Experts of a small language model: 64 experts in each of 17 layers, a variant of SOAP for the experts.
Below are experts of layer 10 (counted from 0) of a mixture-of-experts language model. Rows are named router (the router's row for the expert), gate (a neuron's input weights, with its number), up (a neuron's input weights, with its number), down (a neuron's output weights, with its number) and show model dimensions 0-127. Each number is 50 + 10 x the weight over its row's rms, rounded and kept within 0 to 99.
Before each expert's rows: a language model's description of what the expert responds to. This comes from a sample of Wikipedia text that the model never trained on.

# expert 8
It responds to: Word-initial letter pieces. Single letters or short first pieces of a word split by tokenization, often sentence-initial, such as E(ven), S(eparately), I(llustrates), p, n.
router:55 46 62 51 44 52 37 53 51 44 36 40 37 32 47 42 58 47 45 47 34 47 36 47 36 59 47 55 40 51 52 25 63 70 32 39 46 45 46 45 80 39 52 66 54 47 61 46 50 56 47 52 24 50 45 50 52 36 53 58 43 76 56 40 55 60 48 45 38 47 67 28 46 68 42 48 39 47 33 41 45 39 36 54 51 54 41 37 63 51 62 41 48 39 63 57 33 57 60 59 63 48 60 48 51 45 49 54 46 53 65 54 62 52 47 49 42 36 54 61 47 45 43 43 36 57 48 54
gate2:47 53 50 58 49 56 53 50 32 54 49 43 36 51 49 44 47 56 61 52 50 57 67 34 40 61 48 64 62 50 64 47 56 48 35 33 50 42 45 47 49 51 55 41 49 43 58 67 71 48 53 77 41 33 55 32 43 47 49 47 54 71 51 42 41 42 39 57 48 49 57 37 59 54 48 40 38 45 38 57 61 59 45 52 52 35 39 37 57 47 53 61 33 40 71 64 33 68 74 52 62 61 46 56 33 55 59 44 54 32 29 43 44 34 35 56 32 47 43 49 49 48 48 53 55 53 48 52
up2:43 44 43 53 56 50 55 50 42 53 59 46 66 67 65 46 36 42 50 47 42 51 60 43 32 59 55 50 54 37 69 53 50 52 39 39 48 46 42 57 42 41 49 39 52 51 48 68 70 49 57 78 36 30 44 33 42 52 52 33 46 63 56 35 60 51 55 41 56 53 49 50 58 46 66 42 31 50 48 55 47 44 38 53 56 42 44 40 51 43 61 56 25 39 56 52 26 68 72 57 72 61 59 50 42 56 51 51 52 39 58 47 46 42 35 55 26 37 50 48 46 45 53 47 42 61 46 55
down2:31 45 56 59 46 55 59 71 33 53 71 60 59 53 44 52 39 48 48 58 58 42 67 48 60 54 51 60 61 51 47 26 41 63 48 47 51 49 64 35 53 47 57 59 41 30 52 43 28 57 63 40 46 64 33 43 51 30 38 57 50 49 53 62 50 38 64 61 58 47 49 49 65 52 38 60 56 46 50 38 53 50 59 58 51 56 48 50 54 53 36 53 44 31 45 67 50 48 47 60 64 65 33 50 48 55 44 71 63 46 40 56 52 25 61 53 52 66 41 51 49 56 56 60 35 46 35 59
gate3:54 47 38 55 44 55 28 60 31 40 62 50 45 56 37 46 37 51 57 39 27 53 37 49 49 40 41 53 41 52 41 61 48 69 38 48 65 44 59 32 69 38 37 58 45 54 55 42 53 51 52 39 30 46 52 47 41 35 46 48 44 50 52 42 58 59 52 42 61 73 44 41 66 59 58 28 52 52 57 46 46 46 60 59 62 54 43 38 58 37 31 45 54 35 33 56 46 46 55 65 68 55 53 39 56 46 44 50 67 65 58 56 54 52 61 55 59 59 40 48 46 44 59 24 53 56 58 53
up3:54 56 59 54 47 46 55 40 54 60 60 53 57 29 72 71 49 40 45 51 53 50 65 56 59 63 51 51 50 47 52 54 57 55 42 49 26 62 37 55 28 65 46 51 65 35 36 39 38 45 38 47 51 46 51 48 64 53 52 46 50 35 52 51 50 38 57 51 44 33 58 67 42 41 50 51 46 61 40 58 35 57 43 58 46 57 63 77 42 54 51 45 48 49 55 37 61 48 47 32 42 44 59 53 32 43 56 34 47 43 66 48 44 50 48 55 50 27 35 39 40 61 61 65 63 58 40 32
down3:48 57 45 60 53 63 53 58 38 56 43 53 52 58 66 60 66 53 40 48 82 44 49 56 39 47 69 55 55 40 46 63 65 41 53 39 59 50 71 68 30 64 70 35 56 58 46 51 50 57 43 60 46 39 52 34 44 46 54 67 39 57 62 53 47 59 51 53 47 44 46 29 53 52 41 45 44 45 40 62 59 54 34 38 43 51 27 42 52 50 46 54 41 32 48 60 57 54 52 40 41 58 65 65 36 36 46 52 59 45 56 39 56 63 57 64 48 54 59 56 41 58 62 68 60 40 56 52
gate4:38 76 63 47 36 51 47 63 50 60 60 48 15 44 51 60 62 45 60 42 55 53 49 56 68 52 54 41 38 33 52 45 47 39 63 52 61 52 57 46 65 49 52 47 36 45 40 44 53 54 42 52 41 68 39 47 50 34 52 55 47 55 36 47 48 54 48 43 48 38 52 52 65 47 38 44 40 57 60 59 55 33 42 50 60 54 59 46 42 47 68 55 62 27 54 53 39 60 49 43 32 33 53 53 50 60 51 57 54 41 38 62 74 57 67 42 48 56 54 60 64 31 47 45 51 51 38 65
up4:50 40 40 43 49 46 60 49 45 53 44 42 58 50 55 54 36 59 49 73 58 34 74 43 49 34 70 59 66 60 41 48 56 64 38 42 43 60 47 41 26 34 40 44 61 58 59 44 54 52 41 43 51 49 49 67 41 58 39 43 58 35 43 47 62 38 52 43 33 62 54 48 48 49 65 55 53 55 52 45 32 55 50 50 37 59 47 56 52 47 44 67 53 50 46 39 59 39 56 60 73 76 49 48 59 46 56 37 42 43 34 49 42 42 28 43 51 46 62 44 40 72 47 64 48 51 58 38
down4:52 48 42 45 38 63 43 55 42 45 51 61 36 50 49 45 61 53 58 52 41 45 54 38 62 61 44 69 49 35 22 43 64 33 60 48 44 50 46 35 55 50 53 53 47 60 59 46 44 45 78 83 51 53 51 57 37 57 44 47 60 57 51 55 49 46 34 44 36 59 47 57 37 45 49 42 63 41 35 61 60 43 36 53 33 39 56 55 40 50 38 64 64 33 60 50 42 55 48 55 68 51 61 48 44 48 56 40 55 50 55 39 49 47 59 36 61 43 42 44 18 48 46 55 65 57 44 49
gate5:50 49 55 60 31 39 45 63 48 47 71 60 35 60 54 40 57 33 46 54 47 45 43 39 38 56 39 63 42 54 56 41 61 47 37 60 40 57 49 51 51 55 49 43 39 43 64 47 38 45 45 57 52 37 59 46 41 63 48 63 37 56 33 51 54 64 61 38 49 48 49 42 38 48 28 31 59 57 40 57 66 50 58 34 42 48 46 48 70 35 44 56 49 31 52 53 57 56 48 36 48 65 46 47 51 37 57 49 44 55 28 30 42 55 49 48 46 68 65 66 54 58 39 24 38 48 44 39
up5:57 62 53 37 65 49 48 44 70 56 30 58 53 42 46 36 60 64 59 54 47 52 49 50 47 52 46 40 40 38 51 53 46 37 42 48 47 58 52 42 36 30 67 58 44 53 42 74 44 53 31 44 46 51 34 45 53 40 67 45 56 40 60 66 50 53 55 58 59 49 59 44 43 48 58 62 54 59 63 40 69 53 53 54 56 61 57 38 68 46 55 44 33 38 63 30 63 41 52 48 28 43 59 71 48 63 63 57 49 53 62 48 53 53 63 55 54 38 50 49 42 51 68 72 45 34 57 49
down5:58 45 44 49 35 70 47 41 46 43 57 57 55 63 48 62 53 32 40 55 41 37 63 58 47 19 38 66 33 51 55 49 44 33 49 57 75 43 67 50 22 60 50 29 46 52 54 23 58 52 60 50 52 47 51 51 54 40 53 51 53 55 61 50 50 53 53 56 64 54 35 65 56 56 47 60 52 37 62 49 53 49 63 49 46 35 45 50 33 50 47 51 71 39 53 58 64 66 49 40 38 54 60 71 40 52 62 54 50 59 43 44 53 44 56 52 50 49 41 48 58 58 47 52 45 41 60 61
gate6:60 48 64 46 57 48 26 50 48 52 45 53 68 33 49 29 37 43 43 54 30 64 51 57 67 66 59 53 44 42 44 49 53 45 46 48 49 44 41 45 31 37 46 53 55 52 47 59 50 56 57 55 53 62 32 64 46 53 43 70 49 36 48 42 64 47 66 49 61 81 54 60 50 36 55 35 56 53 48 58 51 54 43 41 43 49 57 55 54 35 47 51 42 36 46 57 39 50 48 46 60 47 20 40 49 61 66 40 49 44 54 49 52 51 41 42 34 49 61 64 57 74 53 52 54 62 31 52
up6:27 58 47 49 38 45 40 51 57 33 55 34 50 56 51 36 53 59 53 63 55 36 58 30 46 35 42 53 54 38 41 56 46 72 38 60 66 44 55 63 38 45 59 41 31 57 47 41 56 45 39 60 67 42 49 47 61 45 51 59 37 63 54 63 70 50 33 50 56 53 53 43 47 57 51 55 56 47 66 68 37 50 46 62 47 40 55 69 52 55 54 51 47 62 43 49 54 61 46 53 51 53 57 55 59 49 65 53 51 55 59 78 45 43 74 45 60 50 55 34 55 60 34 43 43 44 67 57
down6:49 46 69 43 44 51 51 39 45 65 59 58 49 64 42 62 53 57 62 54 56 72 32 64 51 55 49 49 50 34 59 77 60 69 46 48 56 60 54 58 45 67 43 45 66 41 44 57 53 42 49 69 32 42 66 50 65 56 59 60 48 55 51 49 49 66 66 43 56 42 49 47 43 47 59 41 43 51 51 56 54 51 53 45 56 50 71 49 41 51 48 41 42 56 22 37 73 50 45 71 50 47 69 47 60 41 58 39 41 44 46 43 46 69 53 42 50 39 42 54 68 59 43 55 50 50 37 51
gate7:76 54 56 48 52 46 49 56 46 55 53 48 54 64 22 36 48 34 45 48 37 41 72 48 52 54 28 44 52 29 44 47 44 39 42 47 57 56 55 29 59 46 45 54 51 67 50 63 61 62 47 63 42 53 32 55 51 55 50 59 56 44 46 42 49 69 54 52 50 59 56 48 52 59 29 44 46 59 57 40 49 37 49 45 59 49 71 46 49 49 61 51 45 18 54 67 38 57 51 42 58 53 48 48 68 43 48 59 55 66 48 42 61 31 62 55 40 57 57 38 40 58 48 55 34 55 44 41
up7:43 46 48 48 45 47 40 34 43 39 46 64 55 50 64 60 45 72 34 49 44 56 30 47 64 53 68 54 64 64 58 49 56 69 60 48 43 49 48 64 26 56 52 54 61 37 27 30 61 47 47 44 56 46 52 50 41 48 67 46 57 43 61 43 61 45 46 44 50 31 40 52 46 52 57 59 61 39 53 59 66 53 72 33 29 56 35 32 44 43 58 44 54 58 50 50 48 57 49 42 57 51 51 38 36 54 57 58 33 39 41 50 51 66 52 48 45 47 41 64 54 32 52 53 56 45 53 66
down7:51 47 45 49 43 48 65 54 52 65 40 49 45 43 53 55 67 48 26 54 56 38 48 60 61 56 59 48 61 65 65 35 59 70 48 38 46 42 51 49 59 66 50 64 55 43 53 58 64 54 43 41 60 54 55 58 58 60 61 58 59 42 31 54 62 46 68 45 38 46 56 40 55 57 55 44 53 52 69 35 41 51 47 59 52 64 51 52 56 47 28 57 45 52 35 56 62 69 44 55 67 20 66 42 49 64 49 53 49 45 60 52 34 60 48 74 44 63 49 48 56 60 67 37 52 41 45 55
gate8:43 46 56 53 41 40 43 43 48 41 60 54 35 53 56 67 61 49 43 48 42 28 48 62 49 49 49 49 53 31 44 40 51 77 35 59 62 62 56 41 48 40 43 57 56 63 63 44 50 42 70 47 30 62 53 46 47 35 62 61 40 57 59 44 49 56 59 51 41 55 51 27 45 71 50 41 54 53 38 40 39 37 62 48 64 48 68 52 52 54 39 45 50 45 59 52 71 60 53 39 51 61 69 58 52 33 56 43 47 47 48 55 75 51 48 62 31 51 49 31 32 46 40 45 52 49 50 43
up8:49 64 37 39 67 42 53 47 55 61 46 45 71 54 47 44 45 45 46 48 75 59 54 35 50 51 59 49 35 61 45 46 60 37 69 49 27 48 55 48 30 70 58 33 36 53 39 62 60 63 34 60 59 37 57 54 57 55 60 46 47 44 59 50 50 43 38 51 68 49 42 60 55 29 70 59 46 37 52 55 51 42 44 65 42 68 42 55 44 48 61 52 41 57 40 56 33 54 62 54 31 43 47 43 50 56 57 53 55 47 60 50 51 45 57 56 74 46 65 62 64 62 45 54 44 44 58 50
down8:51 39 33 51 42 63 47 28 49 47 63 63 38 48 37 51 64 53 55 39 47 31 46 53 30 48 52 42 51 52 54 38 49 31 43 56 40 37 62 55 51 63 40 46 52 62 41 47 73 57 43 38 48 44 50 61 34 51 73 48 62 67 36 49 67 44 38 51 48 45 61 51 52 49 57 56 57 40 57 65 54 47 42 49 50 53 34 48 55 34 70 47 60 67 40 55 49 32 56 52 31 55 49 57 51 53 46 47 43 41 63 24 47 45 49 60 38 59 39 53 68 41 60 46 44 67 51 59
gate9:54 48 49 45 44 44 65 43 44 48 40 49 45 46 47 52 56 43 49 39 32 42 49 66 49 45 50 41 53 43 52 47 24 78 36 52 44 47 32 50 55 36 58 37 38 55 66 47 56 64 56 64 37 48 42 41 42 54 36 39 37 56 67 47 38 62 43 53 49 32 49 36 30 48 45 38 59 63 59 52 43 48 43 29 56 37 45 36 55 41 54 60 46 53 36 41 44 55 34 42 58 55 56 64 49 58 51 53 51 40 58 45 32 59 62 51 23 60 61 60 42 48 60 44 33 66 52 58
up9:69 58 42 55 52 45 60 47 43 45 43 61 65 54 43 40 47 50 37 49 44 54 46 75 40 53 40 48 59 48 54 45 22 78 34 44 47 41 41 40 50 51 56 49 52 57 70 40 60 76 72 66 45 65 41 37 48 63 37 41 50 54 55 38 39 60 44 53 53 54 51 38 42 45 40 43 69 45 58 48 49 49 49 32 55 31 45 41 53 50 39 55 48 54 30 59 42 59 40 44 67 48 56 52 49 54 59 49 58 51 58 31 53 49 63 48 31 59 54 59 36 51 45 44 44 54 58 54
down9:47 61 39 50 39 41 48 38 35 54 58 53 48 57 58 45 49 56 54 56 32 45 56 37 49 52 57 38 33 58 40 38 31 65 66 49 37 52 51 60 68 54 71 42 59 41 66 61 52 60 45 45 64 58 33 58 67 50 49 61 44 49 59 52 45 52 37 40 38 43 61 60 46 37 49 53 62 57 56 53 19 38 34 43 38 43 51 62 56 66 46 63 60 60 38 41 53 43 46 41 33 65 50 53 43 43 41 37 55 46 55 66 67 62 40 69 40 48 46 46 40 57 48 47 52 39 51 46
gate10:53 54 57 33 34 68 45 58 62 60 43 59 53 45 54 56 63 51 60 40 38 59 43 38 73 50 38 48 32 48 52 46 61 49 38 53 40 52 65 54 66 46 47 57 54 45 49 52 31 71 63 56 26 60 53 29 62 39 36 50 35 50 59 55 42 48 57 55 43 61 67 46 44 59 49 53 49 51 46 64 43 49 55 54 37 55 36 38 56 65 42 43 54 60 60 56 31 67 50 54 44 58 57 69 42 64 47 59 56 42 51 41 39 32 51 36 46 37 40 48 35 43 58 39 45 56 58 59
up10:48 36 65 56 58 50 55 40 54 53 69 56 49 48 64 33 29 56 45 52 53 51 64 65 47 35 52 51 50 52 41 59 46 52 55 58 69 58 42 42 45 54 62 47 47 53 59 45 71 50 43 29 63 43 43 40 56 63 56 42 64 46 36 53 55 40 62 59 53 47 31 69 46 32 37 41 53 52 70 55 45 46 41 50 49 57 40 57 60 45 58 57 60 45 51 47 62 46 54 41 21 50 27 45 49 59 39 39 50 50 55 37 48 43 26 56 63 48 32 43 44 52 50 61 54 57 48 27
down10:52 44 56 45 62 34 46 35 64 42 71 56 41 42 49 56 56 62 54 58 52 46 46 57 43 68 57 45 43 42 45 69 50 56 67 47 62 43 46 57 50 35 35 46 47 62 45 55 62 32 57 35 41 33 40 63 47 47 61 38 62 44 50 50 55 38 61 64 42 41 54 39 77 49 56 50 39 40 29 36 43 50 58 37 56 57 38 60 40 37 55 33 65 34 28 51 37 64 59 55 44 60 52 45 56 59 58 56 54 53 42 46 45 69 55 44 41 55 51 65 43 52 36 53 54 49 50 39
gate11:38 63 39 43 52 45 56 44 47 46 30 68 40 47 61 52 60 42 52 31 33 47 61 53 41 39 53 39 56 51 43 47 42 82 53 50 69 36 52 52 41 50 69 69 64 48 60 69 45 43 54 54 56 72 37 49 45 34 30 56 53 61 50 51 59 56 39 46 47 44 49 47 46 57 49 35 41 47 30 50 47 71 59 55 57 43 41 51 53 54 58 37 49 33 69 66 43 52 53 64 47 51 56 51 39 48 29 60 54 49 44 34 60 47 53 41 55 51 51 45 44 54 46 64 54 42 59 43
up11:53 40 55 70 59 57 44 32 69 40 70 32 72 58 48 42 40 46 36 63 52 60 45 29 50 46 48 48 42 58 53 47 62 36 56 40 32 56 45 70 61 37 48 46 45 58 39 63 51 54 41 42 57 29 56 73 45 69 47 60 43 38 40 58 24 56 55 44 53 54 40 58 46 41 54 57 68 41 48 47 44 49 62 45 61 52 59 35 66 50 29 47 54 53 35 33 50 60 43 35 49 47 44 46 51 48 57 61 42 57 52 55 45 58 44 55 44 50 44 48 56 45 51 36 45 51 54 55
down11:64 50 50 53 65 53 57 66 63 50 54 59 55 59 57 35 44 50 57 36 45 29 57 23 57 45 63 21 57 45 53 35 58 66 70 56 47 47 57 43 47 54 47 48 57 44 59 57 51 49 41 56 39 47 31 45 45 38 42 53 45 59 48 37 62 27 60 49 32 55 34 40 43 48 60 56 56 34 63 53 54 51 40 52 43 39 56 49 46 50 68 40 68 46 35 67 49 54 50 57 52 59 43 64 57 50 36 78 46 38 63 60 45 56 53 48 54 50 49 40 34 45 52 53 57 46 51 60
gate12:49 58 45 38 45 49 59 36 41 53 52 57 34 48 50 53 41 31 47 41 42 60 43 24 62 51 55 62 35 53 63 59 50 59 28 46 49 51 54 45 43 42 48 50 54 54 66 43 49 48 58 54 24 52 45 45 44 45 48 62 47 47 63 40 57 22 45 53 32 68 58 49 51 79 48 54 54 51 48 52 47 64 43 30 58 40 36 58 50 48 55 38 49 47 61 37 65 47 42 62 41 45 49 60 48 51 63 50 43 42 57 48 47 36 50 52 31 57 42 52 46 44 28 65 39 48 27 53
up12:41 41 45 48 61 35 36 61 65 45 52 51 48 45 51 49 47 52 51 56 51 45 58 67 58 56 44 52 65 57 56 25 55 53 64 44 35 72 41 57 45 57 53 42 61 39 46 54 75 47 63 65 76 49 62 41 54 47 43 58 46 46 36 50 42 71 56 48 54 41 46 53 54 43 67 55 64 35 42 46 41 52 55 71 48 66 51 57 44 50 44 44 43 63 43 50 43 43 42 59 41 54 49 55 48 70 47 28 59 55 44 43 53 38 48 50 40 51 38 68 41 50 64 51 59 67 76 58
down12:41 59 52 54 24 60 44 57 68 46 78 57 57 65 37 35 56 45 52 35 61 56 54 49 46 54 51 43 37 65 47 49 45 48 55 56 47 37 46 51 42 51 47 38 44 52 55 28 68 32 73 52 39 52 40 50 59 53 54 47 46 48 54 48 51 61 40 61 48 43 60 48 40 52 52 68 61 31 63 49 52 62 58 45 60 64 40 36 50 46 65 41 55 59 56 52 48 58 53 37 46 29 49 27 55 56 44 39 50 50 45 55 61 32 71 51 41 47 37 50 38 43 58 44 62 57 49 33
gate13:49 44 53 74 45 77 36 58 53 50 34 67 43 68 43 54 61 46 50 46 38 55 51 46 49 53 41 68 50 48 48 65 65 49 50 45 52 28 43 48 40 52 66 57 46 47 52 51 37 50 57 58 54 43 40 54 56 33 61 81 45 56 54 63 28 59 73 45 34 49 44 38 63 51 38 50 57 50 52 39 37 49 60 50 61 41 49 62 51 36 40 49 36 40 43 58 63 59 45 47 58 45 64 41 64 61 54 49 60 46 50 43 46 52 58 47 44 66 42 53 50 47 34 35 55 66 38 56
up13:59 34 66 52 41 57 55 58 51 54 39 52 77 50 67 51 46 60 29 67 37 50 55 49 45 41 46 62 74 53 50 43 59 40 44 60 56 42 36 45 52 49 26 29 57 65 39 31 44 62 67 45 59 40 32 37 43 51 70 66 44 38 50 66 53 40 58 52 59 63 51 48 33 55 45 51 49 47 52 60 48 53 48 62 56 53 58 54 58 61 65 62 41 44 52 42 68 48 54 45 42 43 48 41 50 52 47 55 60 59 44 43 54 46 37 66 50 52 40 54 57 59 53 57 30 56 62 55
down13:45 47 57 44 37 66 53 44 37 39 40 60 43 43 41 59 62 44 66 42 49 50 50 61 50 52 48 37 43 67 49 41 42 68 40 36 55 63 47 49 50 33 40 63 44 58 54 40 40 38 49 45 56 62 34 66 44 58 33 41 47 57 47 52 67 48 38 66 57 46 54 39 36 45 54 34 47 55 37 39 65 54 49 45 51 52 41 50 30 67 43 47 64 56 54 47 56 71 60 37 34 48 61 56 31 43 52 51 46 81 37 52 55 62 52 58 40 55 61 56 49 33 50 67 43 58 48 58
gate14:58 48 39 66 42 49 28 39 61 64 32 65 54 52 38 62 49 42 55 46 42 53 54 49 46 43 49 50 48 44 50 45 47 58 56 43 47 68 60 51 43 31 66 63 36 51 59 53 63 55 68 63 68 40 42 53 34 57 52 62 44 65 45 45 61 33 56 46 49 48 44 46 51 31 53 54 59 60 40 54 42 47 50 37 61 37 38 55 66 46 59 39 39 35 68 42 60 54 50 66 46 42 47 61 51 43 55 40 31 38 44 60 76 52 59 44 41 34 48 46 47 31 51 37 56 55 57 58
up14:39 64 43 54 78 45 38 44 45 29 47 73 50 54 41 35 59 35 43 61 55 56 46 55 52 61 38 46 43 48 39 61 47 45 56 47 54 51 55 55 56 55 54 48 53 43 53 42 33 68 54 31 51 44 62 47 58 24 47 52 31 33 65 53 53 49 52 54 39 68 56 47 63 56 60 41 44 43 66 44 56 61 69 45 37 54 50 56 43 41 58 49 58 63 51 49 52 65 46 59 56 44 44 44 51 47 52 77 39 65 55 49 39 27 63 57 51 54 59 54 41 62 52 53 48 43 54 70
down14:73 59 52 66 71 61 51 45 36 51 50 48 32 60 46 48 39 62 42 47 34 67 47 48 51 37 46 59 37 40 49 33 45 27 56 39 29 41 50 48 37 38 64 56 48 45 46 52 56 54 48 52 52 48 61 48 58 58 31 54 60 55 62 41 58 33 46 64 67 44 35 41 63 56 55 55 55 55 61 60 54 44 58 49 32 46 68 46 32 48 49 62 60 58 48 62 41 43 30 39 38 60 61 44 40 43 60 55 36 60 51 59 58 49 62 46 55 56 42 61 46 29 53 51 46 44 42 47
gate15:55 64 41 59 67 49 39 36 37 63 37 50 47 59 43 48 45 53 45 41 45 65 53 40 75 54 55 71 43 45 51 56 43 59 56 49 51 52 59 45 58 48 55 49 52 40 62 68 71 47 56 63 44 56 53 41 46 67 52 45 42 57 54 32 53 54 51 50 41 57 62 54 58 54 40 71 29 56 43 48 49 58 48 44 42 49 40 34 45 47 67 42 66 54 37 58 29 54 60 59 72 61 43 71 28 39 63 58 67 54 59 52 75 54 45 54 44 59 54 59 51 49 62 54 51 42 46 51
up15:57 78 50 67 67 55 33 39 54 51 48 39 44 53 64 37 47 32 46 33 36 59 52 53 55 66 49 58 48 44 57 55 39 59 63 36 35 62 46 48 51 42 65 46 43 45 71 61 64 48 63 54 66 38 51 56 41 57 39 50 38 57 42 26 42 54 44 44 47 61 65 49 51 58 36 66 37 57 44 47 48 58 50 43 53 46 25 30 49 44 70 54 56 58 35 57 42 52 56 50 66 55 54 70 37 48 39 54 52 57 50 51 64 46 55 46 41 58 44 48 48 49 48 45 58 35 49 53
down15:55 42 73 57 55 41 54 57 53 46 40 47 50 54 55 41 63 64 56 38 57 42 63 47 59 50 40 56 32 35 40 63 49 64 50 30 52 51 45 53 51 67 52 51 50 36 43 54 65 59 44 50 34 53 40 49 51 59 47 58 48 43 47 52 41 47 47 48 49 33 39 55 46 59 32 71 39 40 34 54 45 48 39 53 58 62 50 69 47 43 65 51 31 48 48 49 37 28 51 38 56 36 39 64 33 45 47 50 58 57 50 50 71 70 35 57 42 45 70 72 59 56 48 48 50 60 44 36
gate16:49 54 37 35 50 54 43 48 48 44 41 51 47 50 57 61 55 52 51 50 60 63 45 37 58 36 59 36 44 50 47 58 58 82 49 34 53 48 61 39 54 51 50 52 53 36 38 61 47 68 39 68 54 53 46 50 69 29 43 47 48 53 58 41 60 45 57 53 59 64 61 35 36 70 45 28 71 42 38 54 33 48 58 50 30 28 49 56 36 34 36 35 66 46 54 45 54 67 54 55 53 53 47 40 47 36 54 51 58 50 54 42 49 47 51 53 67 55 42 43 57 49 33 53 45 45 48 37
up16:50 31 39 51 51 45 48 45 45 58 37 48 61 57 56 61 56 61 47 43 49 47 41 27 55 48 53 44 39 49 48 57 39 93 44 39 48 54 68 58 56 50 58 53 56 38 33 57 46 63 44 71 39 52 46 56 54 48 44 58 54 54 62 53 45 57 48 40 48 53 59 30 37 51 41 32 75 40 48 46 30 57 59 46 35 38 48 38 42 42 37 45 57 40 56 54 43 65 44 60 42 49 47 32 43 36 60 53 50 56 43 46 51 39 59 52 66 64 46 41 62 54 32 54 47 40 52 50
down16:34 65 58 46 40 56 45 41 51 54 53 54 52 56 46 58 34 53 64 45 51 44 37 38 55 46 54 70 54 49 59 40 62 49 65 60 57 37 47 52 52 76 55 55 43 66 43 54 44 56 54 53 57 63 61 53 52 48 39 27 57 51 38 57 46 45 59 46 55 54 43 28 42 45 75 37 65 42 48 51 49 49 47 50 35 62 73 46 80 62 49 57 59 51 43 32 51 57 52 48 47 56 37 55 43 47 61 55 61 54 45 45 50 57 45 52 76 45 57 54 47 47 25 41 57 43 50 73
gate17:64 43 36 46 43 52 49 54 58 42 59 47 37 39 41 17 53 57 52 38 41 56 52 42 38 57 43 51 37 56 43 55 57 64 56 52 62 48 50 48 66 58 36 48 46 54 49 56 40 61 53 59 45 58 41 52 47 34 43 54 52 62 35 66 40 33 58 54 63 52 48 60 47 65 37 49 55 62 39 59 58 26 34 64 56 39 63 46 50 58 47 39 23 33 44 61 54 53 42 40 58 68 48 62 48 43 56 51 68 35 63 33 41 49 50 50 36 34 60 51 44 39 62 48 61 54 57 51
up17:47 38 65 52 45 36 45 51 38 64 57 34 54 78 38 56 56 47 52 55 54 38 50 57 53 42 28 52 59 41 36 48 42 48 53 56 38 34 59 52 34 45 55 51 59 52 48 63 66 43 39 47 63 44 56 58 42 69 65 49 42 37 62 44 42 66 49 54 62 37 30 45 53 42 51 60 52 64 67 39 49 52 36 31 48 70 50 63 37 34 55 59 50 56 41 49 54 56 62 38 48 53 48 32 60 63 42 50 54 55 42 58 44 55 30 52 58 60 64 52 51 48 37 60 54 46 34 44
down17:32 64 66 46 60 48 38 50 49 45 56 54 48 23 63 35 63 43 39 51 49 59 55 39 43 39 50 36 38 53 42 60 67 67 38 56 32 49 47 47 45 34 59 57 56 26 57 43 32 56 44 56 49 52 49 62 44 60 43 49 49 54 41 51 55 61 72 56 51 51 58 41 50 72 29 41 52 36 46 58 52 40 43 57 55 55 57 40 52 53 49 62 41 64 41 78 41 48 69 44 53 60 45 52 49 48 38 56 56 67 53 61 49 43 51 52 50 56 49 49 70 46 62 48 48 35 39 63
gate18:56 50 51 37 30 42 37 50 56 47 44 37 38 40 36 35 57 61 59 43 44 31 50 54 40 57 42 56 38 60 53 48 78 44 58 46 54 43 34 41 56 51 30 72 61 46 70 35 49 58 47 40 50 57 43 42 38 30 44 39 48 47 40 40 41 54 69 46 44 50 42 51 62 65 65 47 41 55 66 48 53 35 48 64 56 60 44 54 46 41 33 39 41 27 42 60 37 45 33 49 58 50 48 46 73 54 51 47 51 60 54 47 62 55 38 57 46 54 56 57 61 52 61 47 41 54 43 53
up18:51 69 61 63 70 56 55 45 27 43 44 56 65 46 37 38 30 47 50 54 79 47 54 60 69 51 64 66 46 47 37 49 51 48 69 62 37 56 57 54 38 61 52 52 41 48 46 64 47 45 69 46 59 52 71 46 51 59 47 41 43 32 46 57 51 40 49 62 53 55 54 51 45 38 52 71 42 46 48 48 59 49 36 40 49 52 48 53 65 44 63 65 51 63 55 67 56 55 53 37 33 56 56 61 48 39 44 43 57 58 51 64 33 49 67 46 63 57 48 56 39 42 51 44 48 34 44 57
down18:62 59 51 57 60 41 34 46 41 57 41 70 43 41 60 38 38 65 66 59 52 52 54 24 62 50 49 53 46 64 56 56 48 43 49 61 40 49 53 50 58 64 48 69 53 46 57 66 28 43 52 54 50 49 50 45 44 50 79 49 48 43 56 54 51 47 52 55 58 53 37 38 42 46 48 57 43 50 53 60 42 45 61 43 47 73 71 48 46 41 52 52 63 47 35 55 53 55 32 45 48 48 47 56 52 30 53 54 47 38 46 58 42 72 43 48 45 56 65 82 47 33 46 46 65 48 35 61
gate19:42 52 51 60 64 48 64 60 47 65 48 55 70 50 39 35 52 27 41 49 57 58 56 49 62 39 51 39 42 38 42 55 34 60 53 62 36 56 37 36 38 45 46 32 46 57 47 38 53 43 61 52 36 63 47 50 31 62 51 52 59 46 53 33 48 57 38 53 52 45 64 45 55 65 39 48 54 69 37 68 46 49 39 48 61 54 51 57 74 29 61 44 48 42 67 65 46 45 46 51 41 45 41 43 59 70 45 52 43 58 52 35 60 54 52 46 29 46 62 44 35 50 51 51 57 54 52 32
up19:55 52 51 49 34 27 43 49 63 51 46 38 57 50 37 58 50 56 64 48 47 54 46 57 56 56 60 53 61 62 70 53 37 44 38 47 53 57 49 47 32 39 51 35 51 50 45 48 56 49 61 46 60 57 61 55 53 55 50 55 31 59 65 51 55 54 41 39 64 71 53 70 41 65 34 52 61 46 68 57 61 71 53 36 49 61 66 50 52 34 51 64 53 40 43 66 46 59 48 45 58 49 47 42 54 60 40 49 50 65 51 50 31 69 39 32 55 42 69 47 58 45 26 66 52 57 60 51
down19:53 53 43 55 44 62 44 43 61 53 50 42 56 55 64 67 52 57 44 53 42 29 54 45 31 66 61 51 66 49 48 42 60 52 31 48 35 70 53 43 29 36 56 46 50 52 54 70 51 47 38 54 46 66 46 38 39 47 43 51 27 52 53 60 51 62 56 46 57 45 51 57 42 54 58 32 55 55 47 44 68 63 49 40 48 57 46 62 61 34 50 54 39 43 56 64 52 57 57 60 46 64 69 58 54 51 88 72 55 59 36 50 41 50 40 53 58 46 61 45 54 62 48 54 51 60 55 60